python train.py --d_shared_expert=0 --activation="swiglu" --router_score="softmax" --balance_bias=false --groups_per_token=3 --norm_place="pre" --qk_norm=true --init_std_qkv=0.0229 --init_std_up=0.0229 --weight_decay=0.059 --warmup_steps=50 --seq_len=256
Below are experts of layer 6 (counted from 0) of a mixture-of-experts language model. Rows are named router (the router's row for the expert), gate (a neuron's input weights, with its number), up (a neuron's input weights, with its number), down (a neuron's output weights, with its number) and show model dimensions 64-127. Each number is 128 + 32 x the weight over its row's rms, rounded and kept within 0 to 255. Numbers have three digits each.
Before each expert's rows: a language model's description of what the expert responds to. This comes from a sample of Wikipedia text that the model never trained on.

# expert 24
Colons and separators after infobox or list field names, like Time zone:, Water:, Country:, Genus, Spouse, Coordinates, table pipes.
router:082193131093158164090145140148144161155084174099109133123119127110112094178114134161153131119113140097109091155159145159106125096144069137164141091119156162059127051109171171138133122117111135
gate0:175145161101136168157181121087132079112170182139180165096087132126081144181203219134145102141128099099135093057111145134093183109147144147076160112120124107157103070077138138069140154142152109
up0:125120132100141165096089130162161124126100105137144112140116121101137131154146165087121103154147108093078105095133151127177117161161122136083173140143148111086116130132120121099110134142099104
down0:122139162151175094088170138155127147133153141120109150094118130170108099137111146107119154147100152162094127128119156068121103153141148100082151178148118179106162118201149106115137135137156134
gate1:139181138128165161092154088127102154126124172113163078123141114117149124153103109154165114134145088120153076135083144231115136108108085124150142064087150158080148099137105180160105156134112134
up1:143099136102189076131177057128151122102155153085159213134150126143116117187097166156117101104107117128124097132151122147164117101124194132119111087114186117084144138218092166124114067139136111
down1:115057116100103174118081152088180124124136150065172102121095088090168129162128118130184133204124147141163107131150078111142124158146108144140105124214133161135079085138153134142126127104182135
gate2:129153187082131097130129088128113135127115128104176168172128118180081179150110085125111107163146132175168106126082070155130145121140050083155196114095107079100168066132140158126088137160132167
up2:152108173127161176096119112166082159214181132133101106109143116143065127169087132158127096170120176134080115095125079139126111109118114156175125135116165131074122130123160094103158164109137132
down2:102107130157110130121148100180099086100105174096102112138139183100125130133157132122115110106143131107099115139110196104118130071136146166085143054093131150221117212125108142115155149144118120
gate3:136122128166126169139151120086137167152121100114182228151171159157118140184105169113155121129106158144155112145127145161158144117147107143127139120159110106117115128170118098101111192116194212
up3:122169138128126141083122142126110116143154200156093174140155169103143151151137123175202097154119089114130113159122098160104143103078090134144170145164203069036094168168192112079091145130147135
down3:053184115091158132113094107061063112184162098099150069098200102138151154139095074136137117145153104103107127129118051150125124133132153084082110146118195146155128113147128117110123114155084162
gate4:156173133190171053159112147096146072185149140148181157140179159180136086122115118127099127147191120157136119167159098217118128123189104133142088111065133108105151181129092191132164100146092125
up4:203088090123156120130112138135170164172091133154075131122082056132116064147156097180126121107127118139149174122062130146092117185161124113129145146111146173143161137103128135148128119180135118
down4:122129059156133114141140111141128145156120071123191081097105156099059176082148107148102088135140141102108076095119130107208107121155107154148189158094184130103195118142120102105111130090079069
gate5:170078131095132159158143130131117122173047148076147044120124126177142080169140115146121115181093160100156153191061055150115134142120137068166139129134096145071152119154165116141173152129111135
up5:088144133141159072117105150150139126132173114122143174103092107116196106122094154168166166146134153108141137076145141177122119160155102149118087131100116085179050172134089060079127148143166131
down5:109161091101116179146173139159127138153135098093134130073119121070154064137115137116144153096166081126120115150140098113107079143092156076108131086103082129158136096108127153118174116140146166
gate6:118077163155119124062175143147133093099159093066104076092146113112095152100158111125147121134135114152102128102179153121024159113137077135171135173148183114063119145110165124143138150119138176
up6:154172100116197127100112186110168110157156144086134152170156136092122099123074174151155229122116158189110113165148166068074208143086142061122107119139155081130090105093114137063103094118099145
down6:020170126151178081065131127137079149120126132201061112135133068130111097106143126164118137101071119144125146040085131085091158122092139136143078138089105110149152091106156123150151101154188110
gate7:110190144143148151093140078119154112093088162145045125153145123152128088132120129118154141100107153089088093157141144115064164132179138117123147105118090141103091169169086196114157114109129150
up7:119116132103146103113077102104170096183179101161131064175144150143138140112180113112139101032145125128140096128165090102172091124113111075120187165134141058116109145122152089113107148107132136
down7:100129125110126163135126117066100147125125167064125159144104181097148104083126096126164116156143152078118071093141192086168148115147163138114168094128131104104161209095069163095128064170124161
gate8:167117132149124139092139124138158153123082119151111097097081113173132126140160188152147155142125078105116096119073076148131097151088163154133115167136136112056085137144070233095107113129136093
up8:149171071103145041113116175114126102110117138158104187127126078108131137177180180149115138105125123140102037166188107109125169074120106142115163119165116129110097145134067123132088149147090119
down8:112099188163096193157118165180103123153157180085141123139186132130068101107123159109108150158140125153146158103118166147117169145142119099101076170212095083110155124135215131148102138118150154
gate9:091078059138180173175223138130095158086101111140143140119125083112170105159100128076123142156114131172136118075103113085140098094174068114129160070151100131077087121107111149160160145219110133
up9:111083096106135136126136118074145165104110186137090074115218075153120137087106151154108170126079148123189119124125146129163124191129086110126142173160161049122133170099129108065107051140129156
down9:127114144157114123161134115139114081109209068080200093130097106155094111154139195144176129140145144130124152104088105139123078089168138098169141154159137101180132141079160117156117136111073123
gate10:129170138124125182121156081171098120146098186083148185207158134072131112110077104136112099090144172087142154095158119148161157076114114126145146126124161153137124168097104184109155118127159141
up10:172118095207056111165122081154092101169224140141126128115074162146165143148149091097050130140153113174170106150100146145104145157145156109173130195065189116105133147113102133084115169122151173
down10:119122119149122126126169148124147191117171124132162150150146097140093078142088126120172131153157048081135149121216190111085145113075099106177159131115072132146063115094188170168129130202134111
gate11:087154162153111135131139080173082165161090139131166100129145100121099130153203147081172075087084115119118084166237177136106074131105170081109134122142116103128117055194084112149118137111092129
up11:081162138133138156127102135155130099121133136127133128143126087121152097078128120092129124158152174090088119183137080126123140155122121091132175121138126134071168163160187115117145133163132139
down11:148140094146186086173134105147115101148124107188131108156149096141128154111076153109125153117096165084111089121109122114124093128103151098145157147144122092165108138117135161179127151138113127
gate12:157198155118197128157091098103091127133169158096135115158150115150160132204083149125106068164088163115137097123100132168185115115111132146165094090174202146131145104102160141108151132154125059
up12:094094075145167097148145158146124136171111139140146131117065141141114123148169123160112168096163092135141083101216127123100124160129088148100167118140114136173128071111053074091128098135145150
down12:147167072128159158194144118087160152126069082179120118144100110077125088185154181146153130122079117128160143152131138135158126091107091170143135061056152132117142137178130156139142112068129134
gate13:141113173182144145116145114116091059161125146161129111119123145151116101126145126095097202068102145115095100099120168174139121127129130168113181115119165143123112059165143120098127076147121074
up13:101144123113136164103105092122130153084100125105126114164132125090120204146180111191161111091065149104126093116175142157117151058084114094158121103073134183159170103139163152115164124192104071
down13:123145097105094154088122104147116087145101113108113182101151135130081161183127086115167103057158126144147110096126092114071080145170108140088045069141116116124153078139161112115120173164102044
gate14:159135097174128146157126112120107098115119120133186139124153103157056104200103153119161137132085112138198139104126112135152122166139109120112145143080125119143129134096163124176131163135127218
up14:122111139125121161194181124177142142132142149108080171159115084122110146145096093100128055098158094119098148124154126101158101149129088150112059110148131119136093119113169142091079074133103102
down14:081164159166109089105136090073147158146132095104117106144149155171071151186161057130110147058174150184174058149168131183178088132096136121188166079176128118097112144117134132083112131094148135
gate15:118095154124133070140186110158075053102144123160117167039137151111123154197128161109123183105069148155191149189123122141145104118054075179105145090107082146104182140164134080106154127147083153
up15:166166136086101125112115124102153149124093108118145108115130137098095124072150125110132143152054113085144067215128122124122107197090157146106095154153192148092079128130114149125147125166139148
down15:066154143140157135145153105150133145090153090144091176156076144160133109125183097129070155160192135145112092093152092176161174066116108109160177131121117074113132119132162170127097137100184115
gate16:154089117153144130088140146162145139122117134097109105123127130178062077134113093176121160123055087101118076105113251130141105070165150101148149129066144137173117124157192110174127136112154121
up16:181088111125162117071149128167103141147140070118148094179089150138056121065115097110144096062193129174148075116101095116220147133110182124085133144126109133171112160119138145129106049119174189
down16:122169087180165175166146126159151136086120163102122141090175081141171126141166106155139158114087108125119039124137095090091133107088138099160129112111164157092196083099116060111050135086188102
gate17:121093124167144138091152164129102164140132135111116118113136157180057071187119157091146140166144124134092169166155141093140129145103157091243098119116170124171121078094105117153096171142094161
up17:125159119093184187134188181148076172113089115096114109130088155091139089098128120178132084187148133143092135152057172164128124106128133122185184161142082092139167145098107186129148050157118170
down17:045098099095174120113099143111150112089106137130121140107155130175126146164125146112155098170127080102116134131067131114114148126140148103107220128106122121186131139090106123145122081077196130
gate18:100116104110113146071185141158053103143102117098140157137130182080118140127129176174146078119125141151127078189122168184136133119144097036054093104110113142105184110079123125189070123121134152
up18:110149100088184144152144133092096147182134162147043104100168157168135099150179096159156094144139093077102116076109116117061146159087100113129155111107102165133139129151111142165137121072098103
down18:174186139214119121133069098136133106146137126095146134115064174132137121125130142149148129158216141149145115086109176091099169135154150123130117114103190081124119147129112100143119115176078131
gate19:124149152101143096114161122124168066143080136137120162069157159071129163155116101160114115151106154097174078182139158103131158154195091131123098130121090230118143126154102141134137086183129147
up19:141155154138103163087103095134084114188165157093082146123041220085183172174149147117109155088076137093159131173133134122170137134170167136116117121062114133105132127089153143103059133153138151
down19:120131134156172042157164167129101119143141151163121137113146134129095103126076163095163172147149132124177167108120130090147140161177157095164133097117125145102148131140078087139093087123159126
gate20:144109139134112179137132123101195116109119145131145069114112122125073151090093130090117143085090091094070117131154068179116153083108108107179157099076175121106133051117126140132157109128159181
up20:147156167088118149129151100083096130068143112119170128142137129255113081127146151121138180148172174124132087127086160153110173112154090110110089174114191098138179160056134159164116165118130093
down20:155165167152143131115080126164057128081118133158112118145127169167026168112124082151092106078144117144092144169127089126149109165101156115127126127111105197130171177169127108116133163149102152
gate21:150088093156211182082157156067094066177069104124202134098148137169153113138113192128146098085106191120094109150160155125108162123102129186119091159146126123133136123158110156143103108128147105
up21:105081112119184130108103121106098133118073158106026137119167142182127113098121105084199142124109152150105131118181156142122107124122198078142136135181119114139135124134138150169160145107145071
down21:140108159113116153109171055097144112133131114144085134125157064118175117109094121092123119146105081211127181132121097150151118143138088169126107118170127161131056083123019074111128167188135102
gate22:168110145141185101135156124115162104097102094153107106099101080119159143156121159116147134106115185139168148127148127114161120078150125145214086072143155154108112150166124171119175142155113131
up22:103135115131129138126068114134034186075132118104158093130071114143162195160172101172121125127137125106105094118155150094109184155150158168117120148120164179112133121176163160109133120078090092
down22:192169087084100190093152162139129123106058156142132097085140082161120101120181140155128165148152097168098145116122129114116128127135092125114115117155053133119171167126119113158082088130078152
gate23:157151164128149141152120136114164164126176175137047124107096178090119163144132165118119066136136139168101151148085081125151141110122132117100137053096113123128137158121118131129124128130137090
up23:137108149134114108138156117127158036107116149149141119177146133078132115124150094116132094121156139114138117136150144086068086118079133111084111114123144104156109127098115148181087137101137127
down23:163121159106113080053202148127163092123137141104124134084126116122112144144124123135102094078135151126148113106120122106141137133107112096074128143073103093156184170101146099079181123128135093
gate24:105097129131133155163137157130091120150110173135142141158132152167159131067131210113123123153101150127149055145145094139099150166112101162140092135136196153141125097135130118093072153151114150
up24:140128118101124128189163128131160194141135123140158169128115080141099090157216162103123176181147132148151147134111104125152093140178169142139161087104115146110099115131149151089129137141153135
down24:135085060059088124130146164094091154102136134185178171124130181131084151151160164111124138156098070146100128089104153152105117160075183122141119144181174135126085131080110112124111147145101059
gate25:136140142146164169180097136144164139127095177112112097142134066160128116139107122206179064147105123027164143102167166144184172116096113146149141137061124096057158108170117187092084095105129098
up25:141159115147152149092161082084150140097133106158081104107127136054101123155090205150119136120106118158125170100147144134122138062135130103106091123174112103164118165170060072134114108151156114
down25:146059118073127129109130142137129132096096136096121124097042168121139112088114182077114126135129150144094128029162163121163114117099131193140134148170221106172179083129148117113107124119123073
gate26:150156197127139116131107159170122161114231142117159133137087094107138128122101126137074071154119096094143141079110122108150139078171146161111158138192111139145121131101169177174161111113165154
up26:116147121173089118154113104111127145062034102119103090126158141100112122075116214116154189139173195084116082078062155171163145109124112121118139149129097108170078126102076088155138078116088191
down26:124174102113088112080102180109149144123139145148068149151137120116083152096117138027176124167133132098118157122142141147165131076154184144198146109072145093147132121141110087099163137068171120
gate27:127148094114128144171130083148108161160146227140116115112159177148145173121146152094092073113148132088099098115170176160109142156140106133110151178167114097084111125111084169098146108087118089
up27:119154161170153168130142148128124117145144106179144132140091096141110166073074099162157130102141133144122095141132112085114100087068163151176123130099098179154124093139144110108141107083127120
down27:096110083132139103140083092160116111121106089126132113089150108088145126200123071152139143102142178166121207133108147133112078140218065149188157115108094119170157122110138102109147128094136090
gate28:107091127139135108155125083121138161211144216158114144104129140088104150163170106139178078127063138092124144138135225134076157109169103154124134157138105135131142179193086167125078083089137132
up28:168151125173141166121099124084024143120122086126148134140100141082098119110145068095104093080090167110116115135128140134132175166118105135151126092104136166106109126132086112080159152115119059
down28:102189131194146107110174131103113164110178065118087097104148150137108146100058094161154115105109108116127126106162202111115164202130104098120217124127103137175138127179177121127138118132123113
gate29:109118102127127133102185156150168118187158196131142128203181142101109110189143093117146099136125132119124201187160163166171145124114052135132157124112106097090186142155128166134105143161159118
up29:100138134065101164115107131114158151079145165097150117161123127093075117141121081104145159129130145106105092186173171173129167156150112089149153094159086135137115071098071101145157131111129053
down29:177085097126125125155064118083078129100111114188137107121115069073105161146087139111092159102119126100067117087133083135113108144145085133151104173154179148139092123170132091132069056153113127
gate30:116054146130146135141208152174083121158093107156086158105108097111164149139145124095149105135083129134117116136178158135154122133146129098122179137154151114101118164165141183144147106162106132
up30:164170185160174091043154170142136152107069068090122186102082090146133142143136055148169156126104135148145159136106146055152106080145096141079119123096121164157142139141093155131147111088115176
down30:040103156106088128048089158133148112084081131151132141120157128122140113089167099157145097098210097126111165163098102098179142084125110119101155143120064158164073108131081149085105152127119091
gate31:144121143129121127100103166121139136098107114143156073048147124111086122140099111099152153123145100112121086134122145150203148105118144100168190105154073134085144096115160141153059099158161108
up31:149155091174163125108171099131122071162057142143094168146112111179102069154119121153111114078074104172067102117090133147159055182158141073110138105150124147176125145112082086169153145123154107
down31:106138168112169152178117119109121125115176152123117115109122109143165164152118123145165138164161159153144135124150122137118161102063106068172127139075156072086151160171137119114128109129161071
gate32:185163124133120145162149217163132174129102169120108146151164168164111123165118157150056173148092118109056180145158130157085112141095104100142109183117170067096108151122121140112161185143133164
up32:152103116124168134205139081147114134111169059087147118133188129120148210120109177122180102162156120109139136171121138200176098088177131131179112111139080119128194113160101068133174082161172071
down32:159110110143181139079083146176127130160176129119104127164090140197159135070153144121130145134138148102144127107136086144098117122128097113184139162107094124173153133122119113160150167145110103
gate33:088128086121129103095131076082115106096116105142184136041138081125144145101122149105151099129073121082109090083095129193144144113135148117139101129088134125143099219116120091182145094175127126
up33:178187133100084137092141155048136112165179110107128136186088142164106149122129152135136186137072115171161139120108046145120170137185066069110120232115103166141130152097140088110121088104140145
down33:106133112087130153146106110093134144131144129146174088109117079163157120148115151195078122178177121144108071117118156132098150120153106124145146114102136115139161100167160156174142106185112042
gate34:080169089056170152074127204164152133106129144143155086109122131100179131117141153067127086078069111120187085212143086176135157091151091152079105092129137122084110125122158177143137078149109128
up34:110182115092126126067167166145086160136099103157172137176116142133145100202123158120106161164121103111108161119173126145156110113137118075151157159153126128185101185175148101108146176056140138
down34:096089146073147113125153116136056161013093138135122173097069138142108113102041160088148105137118129111109116146104110123108154133141099158167099124142151129118133128105125158170150042151143170
gate35:095089175130169148124191103140123094132192161154151119069065128158109093093099168089168121086114098132189139148135113068113153079176122142155156105159136150114147164143100128111094069148132208
up35:114162160101162106140137118107129183122131090120150153122146104135059066157122131070124117083136191160113165123121104113076102150144130112128095128140058126122111159160123100194156087122167081
down35:158032088100147124145138177143139131157136188164168181097114100169066116113142153114172148122126150088149145118071132139126106187080079176094100118134152145172121157127135146145114126079144188
gate36:094154147053144157121113133128168148161096096104122139078102157125126213123124148115135146115095165154111085154132166169064091110142091134116091144076169120123134151153141129199108132150128156
up36:088176149134114122189104091093163171164084193139113118126102156109087160123129072144179161100199158114183136106088161104088150197164115146076147142113135071102113148114117084165116083160108144
down36:158106093131110143143120172092162087117122087156131167113130138084104105160137144124102081099095109103063131107072145138071124118151098167190083170147123170143117125096151151141137159106087129
gate37:092158089127126118113133136165133107121089106152124126121146158081107100170166124129109123074138146162173083123184128159074121138137137140173157070151179059206109133126142168157110181155084133
up37:163132154121114142111128126122141117156167122193118100129156157135109140176041087128184117143162103203120114105143120101151086070111090107128181114074162122088147123148106127079089066143148081
down37:111070112112109137111102082090102074138108132129153086113149112090138123071160096093133143146100154133139101142140179145152160156150142139162139105153160122124049126093123177184135124120157145
gate38:139146101144127209139124134091106085123087113126147140110131136083162154117164124126134064098108128141144151106123122173154128159136178089122111134120134066032103171068162148136213118137151093
up38:155207156142131155118096150070099112132106076139133142117189157102113112072093093099082078136146170156114082134125110130085146129174121154183154121126136147181181130113127129032139147149166133
down38:176097121137118161144117178128205146147116111133162077161160212099115144190116177180129095121128145051160146138184145062104055183141131121120094108164142149070043131136097134148084152144140115
gate39:144194120126133162086157134179125194162125199151123095124141148129170155139165121115102155078109073111090118112127175189111121141164087129158146130129139149109090106171126193169098157109122166
up39:145099158092145161123180183181096125132114092115142106092100100110141170155092162132105106124100134130163077098165073183050137115042164132114128125117125083099177172129112120098132124182128159
down39:168100158139083143155170139124147091191078125113134161109133105100108115116170161184152125151103149074096112121176123118178119146178108158189152136151196124108046119099136176149180105091139076
gate40:156057125152119088116119152090096140127183193161119074138061079198112129119081227113065088189126114090139153133104142109106138138136103082109112102159131139076123129118109137131139122115120127
up40:180212102103192139128143108160107115104050123154070140136139183128133123116072143082122109141115152158170062172121129160155119132154082108147117129113152080072172115150131130121053159199162125
down40:152118136180143107137105157152207209154159102155129112117086148156094123089108100148131164080153110100182164104151106073187083173114181124114098142150111110184142169145089097111098154105119119
gate41:173169133132132138139130127151087121183118153138111111124116111120122148143119177076122151157120118111162164139109078188126136141190090164169112158116149137115167120157160128167150089145130133
up41:166126096138134090110197159101146130073147174151142143178143121163112119118141112143147166190124111121144108067155106114120125126132115126115068111131160159069047174133137133099083130097117139
down41:190124122136127122099170110129142100084097136090133089114186120095117141175095120107134148148079194051147137110133122124138129087169089157114159112154102148148105155093110117086149103121178097
gate42:084132129114128129147095117097141174104143137172088079112103102144139126154157162131183102106147121072164121085186148171127105113157146222119115076152203124060153172111128136185094101128125215
up42:120185086164156108107088096097136116160074139152132164182108142161119101176155114136096144218140096145143113052137117099151158061131118109125126117107065164170109107143130115182125148164133114
down42:110079088117128176196153176117155121111096127089140086137105134128149180091124129095100128145081147085145155064089140069133112067116166097102164057138169150156099152110103148115183128075091122
gate43:077087161124161143194173118113105155165065127136126174141092146180156156154148130124164093100138138148104130175081163174176117132130137143109130062141176105166044106121159134141100088110150171
up43:098145098084143142129086119149141173161078128178167108099156213111049177166106158101108110135124111207166108117140125093185117101136139101197151105122153170162099093076135153148123107125147189
down43:126110147104112118138061211121129104090107172116117118111182145127117134129116113147114096109140113161120191178115092121118168128139138154165190176155116136091105082105148127076111097124116119
gate44:130142150157158073111197080123110175149123135141139187172107108132068120117146123108070148142189135160109177152135211154152084127129137184145112112083141127111110100153119126103129134126152118
up44:146125078129174152109106099142145085179073130144167147115139145166112192175126150109129157180112115148094192138104105117143147166102158082159124156115094129129088149115118136130109148149139124
down44:131121091144132100131172108129093102161146119149098115156141162133167135160137136119095156184134205141162115152159191068118129127157120164145165115180121178140090135114149156117172174121119112
gate45:139137084139093069121143104122174117119162153172119109159142154186091160141071137118085145097154118137161149193092197133145141103144122115049122072113104142118139077080136185087099146151131141
up45:159135134147145126151092132124128125110163083123115180137164171087093137110094069170171131141118160148135093166164171143124150084127063073187117106094142142113110114096111141084210200185106097
down45:150090102158146187131134102077142087136155153094153194098112175141083154118164171118112090149135172139085107138155087157104163148169099114071159131153121081107105116147115067101137160179123103
gate46:125125098131109161122132185051109143065135112087116156065154143163148123151130160131136147132165211114148165074165192186122069105127118107065097135166177123110127161118143127141189077150185111
up46:120122111105134141155149177098098117160200169137100134161137157103138066189148106186108119129105158073147156133184059123136191099118125117146164113073065122144073192131103157185042110129099110
down46:068169162124147124109140149171157133137085106079116127116091124123100148147131106102181163142077085144123128155096083128085115143153166159166057168112058075158169082191130069180108112130120129
gate47:140124111096168134127117150151090117104142122116091079102153172147132111163137104119148102154110111075121104107172192182117167119151116065050196110142140158133161095137131111118141118088146083
up47:156113077141065209170140096064108101169117102128134166141169144098114130131114107103113159168140159118059159105131083165148126081095149060100140104116132203163168103132184142111058107172188070
down47:144132162104120082129097074048100157121114113070075098139173148165145147120145099163086046124117131073162138087131114151128173128136109127137138147082167179098128142156134170097126139188134097
gate48:089122111145163167121147187148038086180095138168098131142142192131124106141133128142174135109106075160166098092116123132077146120164093103091133119088095162104137106105132173120095150178093128
up48:210122118173145135170069082136151165105075143098146108132181074102048159128135170147145125144110112111100076177157145145180130177140156205078143125118126097137097164134178134142126141128141155
down48:094090128095117169081167163096128114187134109120171097135091121173068136177116132142113133079138168129179087184118136164179103118130156096133118134117096113145130124113190074122191227091073108
gate49:154114120141089133098085150106078126137132176097067122136132131073051185118086123162124185158144112150095138140127126134108212134127163141110136159083150048113167156158164078170067152129128144
up49:114133153060140126136130114111131160151200099122181129186121150088151157132114112153161130129097089104151153147113179187150168163127114074144115112112088100149115130161153156141121122118111199
down49:106144131098129052184118166118134085159135113110153118119142131106131069148183140134128078091163124119080095103182102063150116204174149162142203172133157108091137143140068179113189169160151137
gate50:146117125128134192177213164108153067191168136128124128140193114116134168144142161094124117112115096135111143141208104158059140144143068144115207113109149091138152113132121203084185164124055122
up50:142107106149148129123110161162123135154153089108127111089094118077096104131172067099175135173106154134130178145143118134144126171100163137092171139094044122117132127086107116151118097083140121
down50:157140141125155103113082192102130095102154136132089104146155131087086130103130075112089127164139100109144127126069096154133157119075083157084058100123090092130117137142056143124126124109112140
gate51:116127151175110135133108136109128031113106183193128174115087121063175101166137150113122112106075166179115147084174151167052133090141087116115143132093114070151200132106140150134136101097136164
up51:161076089108081084061125114094146118077138188101212110140095132176142141175167127099160162119153152123133108204152081118164093095151149133169068094168134112117115140110121140105204109117115147
down51:155087124139135166138153135132077144117121121161080120129141155156088079125152101175198132121130139143133130155184123210169086108090082095109130167133090173075089172060139189132128171149098171
gate52:126149152068081103124105156103128097092152063152147140170099170177118154101123149166091147109140129082138082151146081190139094087137118136133150088149125121153084069108118183173132187103175133
up52:199183115157186146116126073149171194115051131129139156133182174158136133146095131162091110126077149137152109149163093100170169138085163218111128069086175132173161121128129137190110138111118126
down52:129203054162101142119108149094108113140124159101167124117123170078077109138151132143096135059124108132188125163179111194123169125076183084120129056116093116106108127127129151127152128057178139
gate53:160197157148178117111148115150093059140136116128148088186170109178116056120181150118140139172102138068082122171103197178096154101189105179122094121092169129133143102116116097132097079105111124
up53:123077121107140190121047066090106149126176124103145139075134118126140131120170088122134150155182142140188132114140117119112216151153133123183108176144195121125092139071071156154140081203141179
down53:187162165163139137128163148106120066117098177150144136057098140169111109126123136130077123083143138195089149125092115141179072147097108123171118118100151156139125159118156106084138131111117107
gate54:089107114149144078139121080092152105059088141150106136115148090192185153080099156122094062119169063138146130181080110148148061160143144139100196057171096135122147140119098137129114141132078099
up54:080100108126159132186071148172085140137135106112131105129138156134130102087089097167147111082112212135173131108137094106110127152121085078141128161145130182138132068159147057109195081132164178
down54:071094114132162128122140119131080128132139106129144127118103160165101083127149104087108098149115162143103100107137129149156189163131117106098111112135147153071119162060129173100129122075095140
gate55:109134146109167143085155120122110230138196181155117156118143139129159133131129101150159093161118143118138095118101191096095174170082160125071157035140083089103094104133141141143095185091063140
up55:140120141126160105108157129116135097072159131128142172176168072172151114146109173169154161179090135085126103120157064142086089117130133119165119145111105164085104171005114130081139189143103108
down55:179118136104116107160153150092136134107098064159190105074140182136114152073085116117089130122123112125122126105093147100119122169147133145122149144115119151140159189123142101143137117136153081
gate56:137130140138083123186143168128128098149159108081113119095186157131078131181095144070170114148067146112163121120081135206111159133112110120150131156155156174120168148132131141135107116179085142
up56:144149100151071149186093145152167076084090103098079058127173105160102135147071132125130114107167089118091156162091094103058172123172161150116124128079110118133184091097138147108055133088110119
down56:164136133134093126072162156100158094095153162132173146107084180122103169111097139104133142122137137116110181107096171113188151107103104061160190156105112110112064103079131135123149083085165144
gate57:111193158163153110112200154052084127123140128114172113121118194150188133171117085134125115134141111157101137092131176190133120131114139127158141105172108097115141060101123174102150167111164117
up57:136076161115125102102144119134135124095100104131156132151165073181145202125078134175090111095168105150148104169107144118103109160107108100120155135172132187099181117160111146122111153131110150
down57:135083114130084178146175175131144115103181158141113134146116099133147154130094116108034130166120147077102108143129120121121082142097135062153144139159107110143136146124127134149116108112135101
gate58:086095147123117166140133123177152109109172149120134098109088132106130074172102105142104098134135139096169144153126169174107138088110086095163112075166094098161118125149060125189110124115145117
up58:081076117176123095128169095151083154091092153171122133161168046119141185078149113122145138147123144081091110108177131132175162174116124164146122141124052157121097173140154153194164181040139115
down58:123145090133136135124180131138106119145166156131150085116138127153177163105066152149181151130105111090130172128106128088111171123132128169070110140099086057105091190140118120124103154155044140
gate59:141141138126120094147198146161109084062086123127119103106174066165125108139113117124172134118156137144113131085083122170103127114128127204133179106184130120123196133110168153211163183141112162
up59:139126135132169159172113159135170079134109162081142115117117170128113111133169120083124112131128129093173187068111130134066135152128147101124132138094115132130149169155136123126105184144158152
down59:134124089126105160149148154118142087166139094126104120092141091094176104124182145131170123143096170110121081132216136160107151142141168142174091191125163129112121072147200094209126067061131159
gate60:100153117122170055136152136098101168122140104163132107119166122147113146159124142128136120112120130117131132105168139119118172148142119077161117115139097083115166158108136145095136102168146172
up60:135133078136120147168126143147165108096142107134179073183183153136104125174153107114076125138146083152091114101090139081135141153134172113126190142135163117132137158149176116137146190121151144
down60:105093097099117069152129182151173104156130055140189082118084153160133155140066110129115096169177145181105114091132180157127125075147063107096121168095097082147076122120051075114160117135191130
gate61:121175084124145110143160097107123059119102130116119072144152134163168161161143110141160120075128134122147137142091186171123171079143126111148179134079141116139136103121126090144108125101172097
up61:124123155127189110112144148124128097111199114160092138106103095191096103140065129078165112116107102127157129105101129141115096173091162015204120153082127166109147148128214135110143128120168156
down61:118127133137200164130120119116177071165143119130137146101132167126161098068142077111145138167123064115158129118116116111165152083152175138176073134178093156150151100160117134160134096124168132
gate62:201133132149118146083116198086139135140199074090146107154149106157074098097193164117099112154125131175138078095098162189156167090105160169192166153157090151155094156144134161202082178169132145
up62:122081095157090128148134126100162173120182092172122134119139138130101179126136168097092033168106149120171164214127183177083126134134167161099149183141096161191101081059124111112111112119165091
down62:124109120150153078148143134088077119129098123137108135172131104125157175140166199069111142154116110170105164091078112079155128132098091107089129116198233028142164101116182131101092093118107156
gate63:119152159148199086087142095096120111178161168136135117100151094130102139146134148147113079165105130082115115077114085151108136114169099197110114060161089114111180118045187108120143173154160118
up63:167069076134168147131171187112140155153086110051173127142147146098153104176123131098141114149132141164141155185110130198141126138143123117127175161111111079126109183099107195147163112134125134
down63:130116127075152111124109096116104116146144154126135178168143085178094104129155168101136102127148141171087130062169173115136145135137085120082102162151160130173069110113160127170094090215104159